Experts of a small language model.
Size: width 256, vocabulary 19124.
Below are experts of layer 5 (counted from 0) of a mixture-of-experts language model. Rows are named router (the router's row for the expert), down (a neuron's output weights, with its number) and show model dimensions 192-255. Each number is 500 + 25 x the weight over its row's rms, rounded and kept within 0 to 999. Numbers have three digits each.
Before each expert's rows: a language model's description of what the expert responds to. This comes from a sample of Wikipedia text that the model never trained on.

# expert 55
Pipe separators ending cells in data tables after numbers or names, plus dash-semicolon placeholders, Nominated and ISBN.
router:481477522501495485467501519487490480495511460486476529497485559490466482477539545516503585523505484535481478498510516489584499537541476460495509521500480516431521554547513519472516519488488501
down0:479521499481521537499483474488560468486555530515537503503538519486502539495464516504481511506483532469540465491510500540491505469490512498553478487484480524541477472492499501524473471496512482
down1:534521515458499494502448527526487490497499534528474524531457522525504511467523465548496452560488506501484497541488532515525511485483481489488482547504431490495491470471523472475516478490499468
down2:515474511517500498529530493490511507470512457512489515489467529551510486523507511452483507512497527495508484477495535485545573479458488492553495500498449520486516542507493498534529455495481477
down3:495456516502530504479494509514479485515491453510470541508452465511505435505490488488504457476504506533485532503523497511494478516527486518517516551534470473495513453510546504482510530459467492
down4:507508516498481526495494511528510507485531502484486520525444525478564488480500485552514504513485534505493514486499515466506476519540480499486485529498472505494515503478532560482481485520505508
down5:498532505456512452466466532503487491502490485531496531510498537531532539493509458484540485525513493467494529510531501465531491507500463493511510479526518535541508473532566483501497472466514514
down6:500474490477512489514496500510517483535493454526529518498513500446548522541500527470507518529525471539522532494543493521476518550470493478469508499463469520505507493520493503501512520511471518
down7:540559546487471479460466496539531482511529488532524554513469524498512508489468504484518498488458543518551497498541507535470480530494460503529462476494480505491496525470513487515463479485499494
down8:491499478488515502523518512489459510487492490501480484489509508502489475469491529508507494466505525492499505532468482463468453529500489520478520521516476459502519493503544481495490516494469537
down9:505536515489525503535496473490482459564523453518523486524488512580486524493502506502528443488530497520507548526517509528520538518540497545476500513471466507528490493495485462504486538448519415
down10:546548494476499528540517477479487482519509505529478488509490498511525531512477488477489527495480497500475455509472493520537494503528496567479481522499501491491564518504479455528495468485489479
down11:523505491514496540553546531521536531513545529488527491511525489478526532535502528453498502542509483542511481513467474530482513515526518504478477507451517539516496515492502536540488452508521528
down12:521524483454527463499516473473516528475527502545454454492460512462471509504522538513494495487464512479510488580474487529492523500527486510495519494523486490506461473445517518468496477492451526
down13:475526460438494464474444509485515481482511515536501528448536481464500521495519483501499531485504492501541527506513470519463501530493509510511500517490545485476547506475538506472491493505484540
down14:489496516501491484482449473500483495456508464437490543512547532472505484491455473482457527513542498489529505481491510513510481483491511515505461480522519523520498504506491483514485488491498479
down15:540505502530434497507481528500497493469524528523483506506513477440535475494528531542468504504508485515479504541455479492475535459509468472491506494485511488498508507505492522514590513532526499
down16:485493500477505507486529490528513442468520497555452438511477473490488469492463512487494441451525492488530503492544488492463495546564510517512514463510511449513517509508532541463491503493483495
down17:485518493503478560497491501494510469490490545495520505534498496454519511502493511474503498460523449519535514511465445491499507502509511494504538529472515530490531501486500566517496504499501489
down18:513488475487494466548471475501484493483498473478494495525529526496484483508504500435499488483497496501462478497457502526485499498497481486507484481538508449484505465526525490533485505487542510
down19:480483479496532538516540433433460502494526529508513525483516512548511489499481509486494469525524495504511519530496504478502505536461513495504560509479489495495505473494519503524499500528467473
down20:485476489525533530463519463507461508474512484438495518458492525495489480473507499529508541480484471499476537522492502473489465524511487484513498467523520500545511525519550492461529502461473510
down21:506495475506523477495478452485477509474492450511501509455481485522525517495527524484570502543489504472484510510546529506495462557454515511510466501510473524481489547480475545511505471486452493
down22:524444520525500481524513485532517558520531520508489508480509476522483564506507532471480488518531526526525479428538493487507502508463531470532507491495508516514477520484469487466477484528471498
down23:512477460478465482446502533578522484497451499538461520478466466525526457485521476498580488487480488499494536519495453502486509548514462475531511495503450484545521500466495493501548518497467527
down24:483478510491503501523493498479484510524506532468482461453543464494458539532511525480480535472524499520485477482478474483446509496484537499504499482465531495496476535444421460515469483503536523
down25:499519517509491476515515505456520501529459524488491506511522516502488483449512480480509530489502499525467518488487495520464481492455498509516509496526539443481485463511510461508501511524500547
down26:530508498531514511521491545476520524519489510489457486500478506531489505489512472478510491561525486506452469541496474560519511459499545509495491501503512496441497509478530457499508540484489539
down27:513492502520489541473521509470513483464553506540551513504511486453568450541466509500462512513537513513507487471517485482465492538504473531540495516489459510506525499505516508516506514520495502
down28:510522463506500483494485495534525466474483509494498523506475502500513489467546453542461524419508507477447532523510504495498500523496475498459520488515542520543532504499491475497524518486522479
down29:490473460549501487516540518468513525503509523531538475475506488509484548550508521502497474535523533483481472512507530569524568469492557494494490462491532504453464490481465458495515497526501502
down30:501504504506482485531525464514470503507511500518546513516532530503513514547498495474478560522519501500523454524518559479541520488534507494522509500466501470500495484539513494501469448530528495
down31:502503515475503522455435505508475506502478456477463532555438541542496461486501480507486484523520502483516523500513532490500481507488442515472500569540414485510473469523552502491520503436498482

# expert 46
Pipe characters separating table cells, especially after empty or dash-filled cells and numbers in results and election tables.
router:469474509525493490472500504461481480506486466500473528508486543506471497441528545485514560524525497524491464493508530487585524537512486469514502499513466524450538540553484513504500505496495490
down0:507488513526517483480458501477541475484510452504499572524482524504524492515531491482514480512512504515504540513557474490481501543529484513530507549496461491450495502527539490485497502505505522
down1:495524512481471452464498522488519503443504529483497512520515522511520479510477513540477456481478525527491483463486538505550478456511515496460527482456524507488488497490475470499514509530543489
down2:494530484520499497551512492494449540529487488473497521491510501513515505491533560473522448535534521488478475464464517468503522482502466491534487515521534530488473473498502503519474479421476482
down3:513524518459473511487512509524476513495492505531471495471509505508530477515481507497512485565512473511526467438539599564498485476476474501496504483501502501427520507509487535508497517482512543
down4:488555501510451501465468494500470479490490496540503470513486551500520453476487491515525562486437497498513489474511493492501447490493467443528487490504507511480549493500477554498522538536525507
down5:487480481549496512479502507458506513526508517504496477442484473526488511527513523510502470541504503455466486533482463542499551458501532484534461485532511513472513539473465490501526503487497453
down6:505485523509471440474474510550488506488498484521453495500457535517509439471479463536523444522498519548487528516512462497492457472512506501484477501541437483493506504508524460508488508505459511
down7:530562508497510551517514525500499498473508506495511506513516488481529520478501514495481535503494490471498519495466492479500527528552495521475496483489569517513452496501488545481466499476520511
down8:474461495505489512508472499505503451516524486469489513516496500518510515473451514430500486521534469491479460468511524456499517511475509517530484494530510519537499488455518539529436511500483492
down9:542467481534511506531520556447500527486525501471494457525517474505483530530554521514500481524488532497468497511495473527482541451527546519501498497489498529501423481496486552521540515497496548
down10:519511498522440551521514510496459515471505539488501512483528490495539533493518527475477490514536511532531499518483486558503490525504491464481504555493503511490478490506498419493481480520493499
down11:490468468496491491463527487498479543524500507518541504567489492537506504512508523514542452522535523523460515482495491503471492522471506520519414507530453512461483469456483488515498500484486491
down12:511480502462490479511495534459488525474517569558541477506475482489500517509536507473517464469508520520458525467513498496482507517516542548469488537481555478482495470475547503520541497467493565
down13:469489511499502498505463518494507517525483498501502491502528503519504489508526500547500505449486495464472472517466487488522520525548484511526478449509548492492541503495515481514494496502463517
down14:517476466519492478524513542513498483491493494502482482484479473513501489491536515539509484493490521492482500481486490468506480476510548487447528491461518523473503483468465498479493513503495491
down15:518529498524481502483479465487501507520470502472469527426496500485489476489490533515513515490512487490516470495494517489521493524497486509484501491507499475535548519493512538461505505504475461
down16:533482471526530486537505430476548498472494462531498533473503517511525503491516498480545504529509517488437527497502483442493538519495531440528470482467492501462502468461499512501539496537495531
down17:523454480550492492513537503497489486453525509534522493505526529465499496505478524508513449494492508514513511508519445506457508502509534506513501498488499514506506488523501487502497540545530517
down18:492496549485532495532529488550496488533529457492462534508488516514479470474482496503518502472446547511508524520545501477508526524524466497472494473484451524490510474511566510484505496523481449
down19:512542504520514514501494461523460536522508493499489490479492507485505477520452492517529509471508491471453466507422497512512527494506465532490482521507457466489487537503449492513488506469490453
down20:558531506531499507506456513503458464495478492493502508483493480497523519483497487458530474510501463469484485518494469508493497510484495501453481475510487554500505488488475540511488526474506447
down21:511498524501518503463501510483484513507517527507520504483491529478495551518491493480506516447486509446503508503461507502488501491493489470412502495490485495479516543497484451494582516494510510
down22:493522499503481514520528486533464521475512490494460489502478524497472488484492517471530489511485531481494478481489536508477503513510470500513484488528503457435509534529503520479464470521499516
down23:516516500486533474526476464516501516491504507473497485527530501491516497493463470511485502504465521505533503478510515503525504472479420498490457511523469423492504511535509511456504503485508467
down24:516496519460483453555453516521483491486479497500458484514473515516480495498500476465494474509520546521505499529492544513523512497486500516455505478536488505502490464512533505460465524442514490
down25:483497506512455484459507491493496496485456505504516499507506513498490502497523473497469509481494536478469510486498523501469465523510489489473464530470481509477493526501529535519519491514508527
down26:479526461476515525526485473481510509489510494510456499476502478480543500509503504496502540508541481498542472487474520492497499507495496507546502483487481521476445493481459568516497502475533493
down27:529502508492493443506478498504508524485482469478465519510504514524514488500515488546475500532527523480501502469518519526485484511483456501456488484512493512460493485485486503532520508536492499
down28:530480499499505520484520499466471515501505491518493483469529481481478543460517514473494568502500528506510506506509491431554520507452524447515472471522487524543469522523492479494527493514460482
down29:452519502497470504507511449489521509511519522485529490448562455494481476529457515497463498492498508526520479481489504480520490475522544548507512480499526501497503517495470555488471517482502482
down30:521508523512514470523490485482480543497478499473471498458505486531540491489508501530467472549544487504485494496478491497504487489493485517444495487529469501507482491526479470457508476511490515
down31:492509517509504422459441496477497455468488503466500480477481518480528483510484477505485467505486482507528483485536499549467458474481466511493486551502456536526467515526524528511501526490516494

# expert 39
Line-start hyphens, superscripts, degree signs and unit words in infobox lists of areas, taxonomy ranks, heights and career years.
router:493505494496476443476499453548494530470514497488486513482557523534508479475540529515503511525526470507495498554493529530542472474519493505475507470513479477435471543544515530450510514540496507
down0:514512500475497547496541480511503483496490489475527481483472497488550490505488506482465540470533486488526530528512469525483503486521522480475470476443488451463504501496515487501502513485463504
down1:521512462477506484484495519524490546563501491522479506485500445522482481482503474504529447471474489494522526498534500468497480527487512489480510519514557486516499513501507514527555470507493484
down2:490501483513516507462504513526497509519522514488495479483476493514508470516491517494536485498492524469493474494503520539471519459523477519509482484552451499543522535475452502455492460471536523
down3:547514504546528482479558536483518547439495510499470512545507473501453556493482504490551504500489483519529477525479542517544542527547506474507517482483470478546490539486507478532496487533479489
down4:493547513515501512440497528500516522537445514535528507506498527515503524476501528460456492466475508494494514456493474510465564518523509454508474556480491519453511500488441504535511512505496526
down5:520470524488520516490513474459550504488505500442497510494521522466514497488435468466539507498490529527507490482535454516510513492471553504501473519519528480515487508490540532513522492482533514
down6:548457488517503479527516482549483488478477492493509495511510444531500469514451516504489486517506545473497488497484533477500514539528520500452498485491529511534475552539464479462483519527460498
down7:508503519494520554513446540477535528514489492498469530547527492478537500491480492487508524522490498472482529485474470528517517481501532495465483504501524497529492530464497557492476535467442491
down8:528519470525514474496532506539541505517517492485514509508488475542513497478478549464525462548481490498498523530553550467552495517495503470507465490512495503439525521515477483508517532491450473
down9:541525503500522537508463512499482504508481469523502474517538479533513532489468465501533454529534482496547484496473519450500503487539470503523473467464485496505509453464481444523501498518501512
down10:502484460503501511520487507513475506517509559505496506487483534504479505501492508538547427483488494536497448504550456518491481544473509496524510525462534488489477497516467463491472502509506508
down11:506510494510498490553528493542504510492495511498480454483500461474509473493523498513517496501493490492508488515504538474515480523528502459512513481527497502502513528463502476502477495491530501
down12:518498521511544500482512463448486537526503515475500512550488478501475528548473518509512503439486477522471459490517481456516535521478467499504515453466509506502522535505478529479476536485515492
down13:489479475547554509487511474505485495493471495493509468507512519494503498513507524521508523545527492530462477529522507480502518555472483517561544528455525516496495499493519516495522525495505472
down14:463491487492523491494485486497503490444500527506515527486519512507526508481461496507510476490506478509476526493520503479530503507471484465516490486466503491499494557500478456536522495520534514
down15:481491510510441483496454487520487503524449482511505524505522478504545499550519504516475510537454508494484496513518477467518485488494483502511497502514509458463490473482540533463516478539475440
down16:507507489511481508502494467530499493468546492496509480518503486512487477463537489483467514503484509530517518480472530521493488533531532499523482494514516510531496501542541503516501493468497481
down17:551476498498516503496511536483493523501480455476504525503480492510516522502490549511473495458529550504475494474496493510493543529513513492504495521486518435443539512475483509488520550489456494
down18:505474473501483486464520573513517501507547502496509513509476525494479507511499466486533535482498529504427507544535513462498488493518504519493488482503463465458496503500463520547515571506466434
down19:472506486537454535459539502522501487452534508527490505500502494494507508537497486489498517510478524514526480511534499508463514463527513477481484478494500466518500520519505486460482459468566492
down20:478527458516476497502496483477482454498523484509538572505506529509494511434525511492496501477496547460491502471517483515508484527491480539530520464537518488541511470509503509502484469503531507
down21:499544513523473532530511524553500513514501484503476552497440500512531506520496515519494480500484473513538493530508472466514450490516478514490503514464524521519531512460481525494493476500562489
down22:513510508522464511516557554526513478494480494490502481503527515494517501515500509485489486501528503461497472495447539496492497457495482541457540436533521508501493523499452513534476542488553520
down23:524488496510523539523526498510529560498467518486491511468527506494466538444503492517448516534515506490487489497477499506457501485483499526527481534489484483494504502476486532497537504459509499
down24:479514529487523493515518511499509494493475466507494503483468504522495509501495506497501529501509477490484470457483504522483495487500504506535531503519515555504522500531466499533506469503516485
down25:458504477479501528512458535522495496520536494566501508472531516497470517478486521524514533491510486492502459484459478526525526487496498498476519501522497493502483443481536534525498461507539560
down26:503513489441502562465477475465468456493507498499479472539514521464520460484473505516495485489494505566498516502526455474523493512498487461486478494521570511497493500486501456474551525516506510
down27:490474503514481455495503468508513454466494509466464549525459461491495485536544510503475453494481505550505510507557524538493544499482583460484456471489475520507527557514511511475495481453517476
down28:513519515512478493517495471504538536480516493480486486566532471547540486473550532495467484536529538489514519503495490465488513501479494490505513450516540508524482497516494511520518534488491492
down29:456504466514498486483524439536530517477521497478472542484495447462542499455535518502497513532518460479496505517506475495473529485606443498492487436459513494516487500477539511514480511507496496
down30:529503446500474541504483446524440520517535473499481514482493514465470488518494517470459452501456468560507514530514517486513478551454487497541543528568548558499459514502514494496488524518485472
down31:479480457489535519451491532475488486509506555510542527535499541517522491475493511459495524488491479487502475531525526519552443466505552467505497483471464504512534484512510544519530528522481473

# expert 0
Short letter-group word pieces inside proper names, often French or German places, such as Se-ine, Er-te-bølle, and list dashes.
router:532535498508473473471497470565500533515468485506479466488540512543526485456536496495464522492513492521474518480466559470562518531515522447487502532494488482478485567493486507530476472531495535
down0:483497572533526504482414500471475468440487516515540525478442448457487516487515515501491494509478524511498533466535502485497510479493529450538460502482535464458455531469498473467486479448509493
down1:536487490516546495505509532513490533539497498508521491579454487531505521478499469486500473506545526512476470491462575493491481486516479552520489540509462522451515536497516513503477500513483494
down2:506534529468474521462535496481464554517421535499515501481506538487506486498511454530501498474476483466514486505465504492476473477492510516509514498538519508535471484471518518508506479486533534
down3:532479471550542486557480529520464514521483479518432467476493491512478502506501511547472515515517491476512476483484474521510523468484490491522497453486490530493492481479538542548557527517483488
down4:457500545515490499493536463561478489497517494499486496487482496486504464500506493492488465496532477539501498514511497516501485470506478469528534491520497493517514485510531501531506482504537460
down5:511532489472496459492510457462497512530518483489468485513499480537522499498495485505487459550507524484516478427502480500486457520523486532486470519511481468460508495521513510490523530483488538
down6:496529536514509507477506506505505477500523485474483466519517474529483518501504484466520472524525505488535539512486521524518470535516430524514502536488490448477446492519513524501499522516529538
down7:500499511537506476514478491555530520543468494453545518495522455461480525489473475486502515498515496516495506445538498474477467515489489529511507505480519550484484527497550519498512492449470508
down8:521496513471511485474495457482511492480523507496475473449513472490508545456499501492477532525464491535472490456463510505491508489516494479505479533490506488494482507483492478466548558495488460
down9:523507481517528461460493508492473509479493478502524526445480480504515505463473483527476526514509485520496515464497485482493529512493513501455476454530506452483506502488521498483499475498576471
down10:515535522510502484469443530511475484476539489528470486435502510485489520536466479504484476517499494480493480460503542516497481498504490517481526471501497537439515503503533476454495516517518472
down11:484494480487508533473464511467510513528449524452502477535468505479477439433481499558487488482456509481481519533505499513478513518526503505464473485500490471518480500481501538483508514474518530
down12:508507500474497486500452525514537499507510516477509521464493508496497477529530491504494555513498500507543527494487515507487549481508490487482530528494492557523545484506474479515533526534518486
down13:479511566520466489489489480506506469532453508538448539491497461519534494523499487481492512504500490562519499500495448513515537505533521492517500523502482469525509508519517532517487483536489467
down14:494517513462499505489498524512494468500501487409488531500516488472512512539510489509496532517561514481480470476478482508501496497514498530532529522504506483509495483506500508522513537470500486
down15:501448520459463519489475523502482485506505475460508461543507488501515519478513475508507509487490520492520493498479502494521485457503514552542516495498510568512513511508488575499506494520467540
down16:528477529488513502509496520461514537504518524448502476532506482465511476517494494510532504503451456482463532496501500523547478516497467478466513483496537503551494472538513503529466505508528490
down17:475506543487492488475507529523507482455474487490490492487528519541489473519498473518485554563501502530499519479487469481447473498493478491511508524491484521516499550534565546487535462485484543
down18:510490509492497489503479481554470511467564518498497505492510490457452487476513498491544495505520497525477467512533519462491466554483523467523498561544465547511510522523503545509487497487512475
down19:531530499455544504499500491499517479471495549533480533480484508473533475496471521449524484519533498481517500506481510537501505462524511515508499507549474531477493471491483537475508515505500481
down20:528489495452458513540522541545513506516560490481485514494553508499529502474506473552525525505486509537489472521483599519490464522507496464543475489512446500468508498524518513481496476441481446
down21:477512530474515492475485507499501516503479518552558523520461513497501477482495460498521523470525497494551465523496508516463502502508474476536522489509497521510484453530475486522466516479522510
down22:532463533479477469484501459510496486543507504524469486494557460510494522530521494506502511503494460490520522513494519482504479501493504537500520515469528515507505512514506535519519504463512491
down23:508501479532503479528473553514472523531520527453471501508496459519484490466543483514537516482488469458507532534503504494485513519538496524479471486537476504484492477515471506485540500450477512
down24:481471495515483520512514448529479513484462528461501481506540524496560521501497521463488516539491520498472530499498525524452505552531514463526479463498477507480494525519513411508493487522481490
down25:479491508539487511476473548503476494482463489471469466512569494444551479511484481488492513532499541526500483503538528489491482522530494472493506476495505463554513503530492489478513512470453513
down26:493570509480494477506464487542516466486517488499487522459534473469539478484480490512474551515529526491512481497503490469478501493492529540509479517498501453486510521529499484516473513538476480
down27:514500461535506527513517492513502482475513523508481502519520484493504483490517498507481522532520533443564493498502504497550465519515517487485543490484486513497558468468519542496562522545506484
down28:530522479457470487459498496501518547535509491486499558541568500502473513504494445506498546540534520550477493496514546503467503511477474513508502509521517493521543491510479500523476469512484493
down29:511472519496511513509491485525526526495470468484483466505467517520496547498517529503485491581484508553486489479493457500516523495492518483457523517465495487507518492579499478500493469481508493
down30:522547463543495532492462496523517526509499500494510514529472484473546514476505535509538500507486461520505503532494515491515443525475503432496474542475483487514530506483526503503512539521530517
down31:504491490493511520530495504527465481489518502503499501465510496497492486548552532529520481524479532497496498498545527457602532495515497500517496510511536492541483539481516490534448533547486489

# expert 19
Short consonant-vowel pieces inside rare or foreign words and names, as in Septu-ag-int, ell-ip-tic, Papadim-it-riou, ov-ip-osition.
router:467482497539509504513539522540491514522465508537489473479498528487479501446522503491496511496461532537488466482470514490524477539503475457467548494505471517497484535546496514509477491544507489
down0:516484517449502509493493492502498485511511502503491492502486544489511516491454484516524503534485522510513479532489473447487496486463503507534532487437553517493522534461496480511505516485502523
down1:520515553472538486480490504477492483506502494523525514474527482464481516515546471509509508518549524495469507520512487526504490482484457493518530498512489468484518515439470507476516458453499495
down2:494511508484491531495513499469462517455508524491492525479487506507533514576482485508502501493485500456498484460459449513510494495497489505504486485526501515483485557455494532469505499501501493
down3:520497551500475505535522455497505463508514557537489524485499527466539533498504505495480466516504479448516501493439455511494550499506520513494454547511504508519446494558467487501471485492507485
down4:454525495479471495471499493566489472499468467507524528466492472468514472519486474535479516507463519512512476518488462484501466498501473453544489475501546542521504471491505543456467489496513474
down5:481552527516483485471493474516484487490517486454477470521548502551514473480492495470466556525485472450527468468504500520503491509482474528528453506565462546484515542498506494477493522503487494
down6:572516502485492501530452461483488483514525498505547497472461465506502523503501527494490519501493500515502502477497520496513510500515460501539441496468506504472533465526526484513493469503508537
down7:492534501501511488507511514498494514540512488492532515533451466522504523448515461522503530477509467443504481487477505476534501476480537536525442498500512522575535511478495510501521495467546518
down8:495498518497487504509533543487494493498501515535506494465494515426501514483463512543524477477458462534490537490517524468493502444500479522518510516505488490485462499560483482475484474471496512
down9:486525536512524502481505517476533523512486471485529535498458504455545433503501463497528514485498526517539486488495478536525466466501490517483483494495506444540547508494483534492504523504504508
down10:499512521490481565500482489462510530540486501491490511475546524517482534503525520523471498488522508495497545507500487525470509487531534496492508526449486512517515475483517467497480502530490518
down11:484503488527511508501488497477475499506505534485536493494523480457532474494522530541496506465468492531514467542493508465500474474461487481496524504484535496498486496468485551468522516535532458
down12:490510472498524496503445432501458508462506479523539520507474501501516457507518509508491504453517497498510517478449489471511485504492508489494467493517514497476510476517492476476536507434511527
down13:445463474503481504521490452488488506516530499492482501539514486510491470494536496479497485483518454512453505502492519531487474436458564497494477537494480468497494481500493504457499471494502504
down14:501496496502476518484464453523483501477520493528506549491470465464530493494498474516511501460482504517480486526509459516514542580472544477527459503467499489492491475513500465494498499477496522
down15:520509519519455480530521484473463462476483473510476495474502511490492518511467527485484473520485512515533537501487469473534509493512532525504457483552513553478488496533527508459458491501492465
down16:541515482495514549424527501453460468516486530479519490515517496505530535505498461479507483525541494495494492482462480495477541498533530524515517497503530483501534493488522520501479503516488494
down17:556471509463487510527537514455501475511544515521532475516468487518477487500484463491494538475473504491492477476501488503509486507488513499476485483493458512488521486508532468516510518461464542
down18:511510500524506476491517544502492458529498488478499482498517483495505465465487509493489536523470540463529510486510437472444507502505496488474505527507494479484487443498493428470520521547523525
down19:483495513514455510491551495523523489496506464542476479541466505503522534483431513509467501544532527508510451484483499548556543482497524504505504541498514488535492504478495526506483505537490489
down20:468542507492532475475513525461483497478491508520533479454444502469506484482505481496500483495504531467493465459489524499504510513503499499506441510510569493512495489463462480477520485476514470
down21:473535523465532525533514486491461452529467463519511491481461510505479500501500538459510512495488507489545511478463524520517480479485493514506466550508495513497533536511481472510491491517530512
down22:446523506507425493519473521493453512481489498514489495472518497520518490486516520468479479484506503501504486485511543482506559518510544528466469556499518472498518519503446472442508480512491491
down23:453507491516505507518499462520481529471497511523524494500500493495499492482494582466522548515496488513466532493516462473491493548492470545498504541496473481506500539495457522512462502454526449
down24:508533549471526534537527529598574501517491518505505495518511468445497493504551478508533495506522522499518529504477460538516507523515500463483527485533517509510502495518540521464491502507539521
down25:477481519484509554488516469489487526522471489489501444548478498527490510529521506485496517512559559523558485524484497505503477522489481510484556481532489485490537494502487507445473508543525508
down26:517465519500539476483493495456465497524497474481560462474488510473415514522509483524473498464515491459530486479498496528558516541471499504532452516459495477468522475493504452498509525547479481
down27:509478493467473504532524488491501522533486498529504531489507487494502491470547517469489533534494483500520545471532476514498530537517515510486516517514490507441483499518417465479489507480489449
down28:491515496509534520491455476444534502539502509498508524483493525530475550520477519498527516496520485500488525488444483501480480460521439487515462492502519531509525480536492524565479504490487543
down29:475498515509510519435484511542485539492528476490500471458512511490481563486526511516459507533508522480530519531535507524542502490482462483505524476500478555521519516501496453495534535525520502
down30:498495510517482504462465490479475491568472507512488528516523490497507560507465509434470511535500477509524522484500467467482515526471456484530557496513516490469500491518579452480491501525496467
down31:505507427506514487507496512485544501479458512466548441499489531501503480517495510500543488494491511499486503551486495492450500512458506511489492472543495472514512455543515471444525465449524457

# expert 7
En dashes inside year and direction ranges (1538–1539, north–south), list-item hyphens at line start, and pipes opening table rows.
router:499480476515516494513501469542465523546509476531450526516523508535486485524526536516478518510517479539506500501502524522510493528489521462489493503516494467481488510493496509512467501536506541
down0:471471468492489482484482519474483540473538485480482520430486460485551519454511479482481484483570477516511492493467467545486490492472508485482484501428503502509468507472459482480516486479511509
down1:506492502494471489496537494518518465488465507507504516460517513514492464549528500502464519443474481465508540455498521473510499515516509497509506468497505488483511520523540535508515512530507511
down2:495462482464488517498541486458506481509519472534512506482493516464487528446483439503506491550499474465468484496468464512491471465537484505487493523483514533463481524500494470476517469536550530
down3:486507472520502470545493485482507501520492502505491486463450502531523467539490491508469480514533455519482495513490507533500473525535507501499498479527541496458478477462497479490487471447480507
down4:527502488528488491480478505532470527483498498527452469497539483499480495505520506470545498495522504519450514487510540519503449480544495497497501525481516469518524507484547509541513529484537491
down5:477463509460519511517444445511498477499533451535511533507527518494502472518493510504504520523483501496503521496514475501498495476472461487484486527493517508512503517471521466472508499512523508
down6:541543506495463464490491563503498524472499506517476471499517515518566449497478475468528505533528520433466456499486545507532514495510480495488512533479483522519511508471527502536481496495486496
down7:505563473479510523489523464502520556540500487504473506503496502540563497507506492492533455540487572494528475516514530519480454518486498492505494499504496437525528518510493499491473471520504468
down8:488445467492576490515478490503495464496498540520487521526492495467504523498485498456516510478533529488481514544537477502488499495513541508536510535454455527494521519486509519542470477528470535
down9:506466500508530513524554485525513488490496494515455517479498456503503541498503514518494563483506523484536493495509507511505477519494567489520487490469510439465487502530511455477480496485561506
down10:492476537487524492490503491519501481520529480472467517564499516580492502501515502484490477506528523520500509532475537508534516505489499513482533552448490516502526458467525460524519492459482484
down11:486498481474496466505527530488504546488497490509496499452507505482512512533485500491499507505511530508466474515516498488505541527489529537500456489504503523467494505514514493518500490473490489
down12:478556499501453504447464508532478536495473514504512489549498525516492477504491510488529523469487507472508509501529524544446510522512474493544490473504494521475520525521498498503512515502528519
down13:541470499524493513526515527520518482496543452491466493528474486509538468544488489493483486521528527527460497448496525485451514567526474494528493501517501508527496485532500520485499463495472517
down14:496495472522502487477510497541500486495504502527491517464502467496501462504520467492478535505506480505484523503492482436489480540538454500497537548477526538483469527503535519451469469535489479
down15:523463499549506516493522497511495463500496511495509533479500485472485513497454520488544496498534498507551487478473488511533516493490552457485488522504471469509519503510545498543485495474488504
down16:493511477503486476454474510463485476501483500487464502459457533512547518477504501525489484498514457495490506511495512505522458506501550516517479408502480462516489504484524530477502509466476492
down17:499519480555500462508506516502515504494489517506475536538487517474485506497464462540541493466501516527525516511506474532498487465535530543495542490489515481483487515540470530481496472515467540
down18:510500476515483487519523502506478526524517507511508503496513477476491485477469459490513499475479485518463462492500515542483487525541470447495464474463550507488492518550476491450505515509507516
down19:477494500542506464483528505490471478500505507524533460508564438482491511516477465490521528464507504441508488527513515522449514501502510497511511545494519542530522514530490542535461497499508497
down20:472519446506499478477517495467499510518498497538515522549494503499494487507512456510491502476475504466484520537493529507514533478465492519544479484472459514457485473476471458501517526508534462
down21:487500500495509463509491522492544536442530539506506533477500502514518517484540488476520476469518466518522522499482496479461514491566524499475505494473465467465499484498468535488518534466520500
down22:520487493494527492489503481507545524545534523521466529489487487530516527495514517551543540517491528557496543475521532474506516502501499515519494487535488448523441493465506537488477492514463495
down23:517530503491455507501529479509496534509452491489517493545515560524475486504466511459529483497488518548518473485508499468509502498538477494505465499511483535477509483567477527518520517505494467
down24:478455456508516492477520523508485521494517508517506514466502495489513514548494521531456551513521518488469489521481527504519520485548517455485526467432532479472493505493475494539471504525473479
down25:474485532482492484478489549471459540514490507477495520452519472498495486550500452476491495530501573512502501455524506520537469513513512467490529497556477471518525502462494474549489523561524499
down26:516481504502499518478528499534517468489499517510528544517474502497510459523504522500517484486495504533482518494534461471525477498484534476522512506522507487498488549491507477506483454550476470
down27:489454531501529515496501514466496545492545492490449509477447520523517473455477510491476443514489518497493532482461516545461514487489534525506437496466451506502510508489531492479534493494477488
down28:484455460491504518499527492510481469500518495509489456453474519498506515482497512553469519452503500462535495495488523510509536492508554508487531460473511482488497533506520517467510467483543522
down29:478458481533456503487484489504444493497450482520515540490476508473499482479487475528488518476483459473517522458501496471522477523484486511557527466529494538480475511481475550489520487515538465
down30:513510534468484473545485524489485524441506491500504514542493506484499488454466511542498499534546520520502533500460523522512506497499526515475469501456460485514506484568496470525510491476456530
down31:497514468535509490520480477523503505540489500478514489559477478444512468500541498469477477528504495504524484503444492522449489460481514552485500539494523475507494465487493507515491517522506455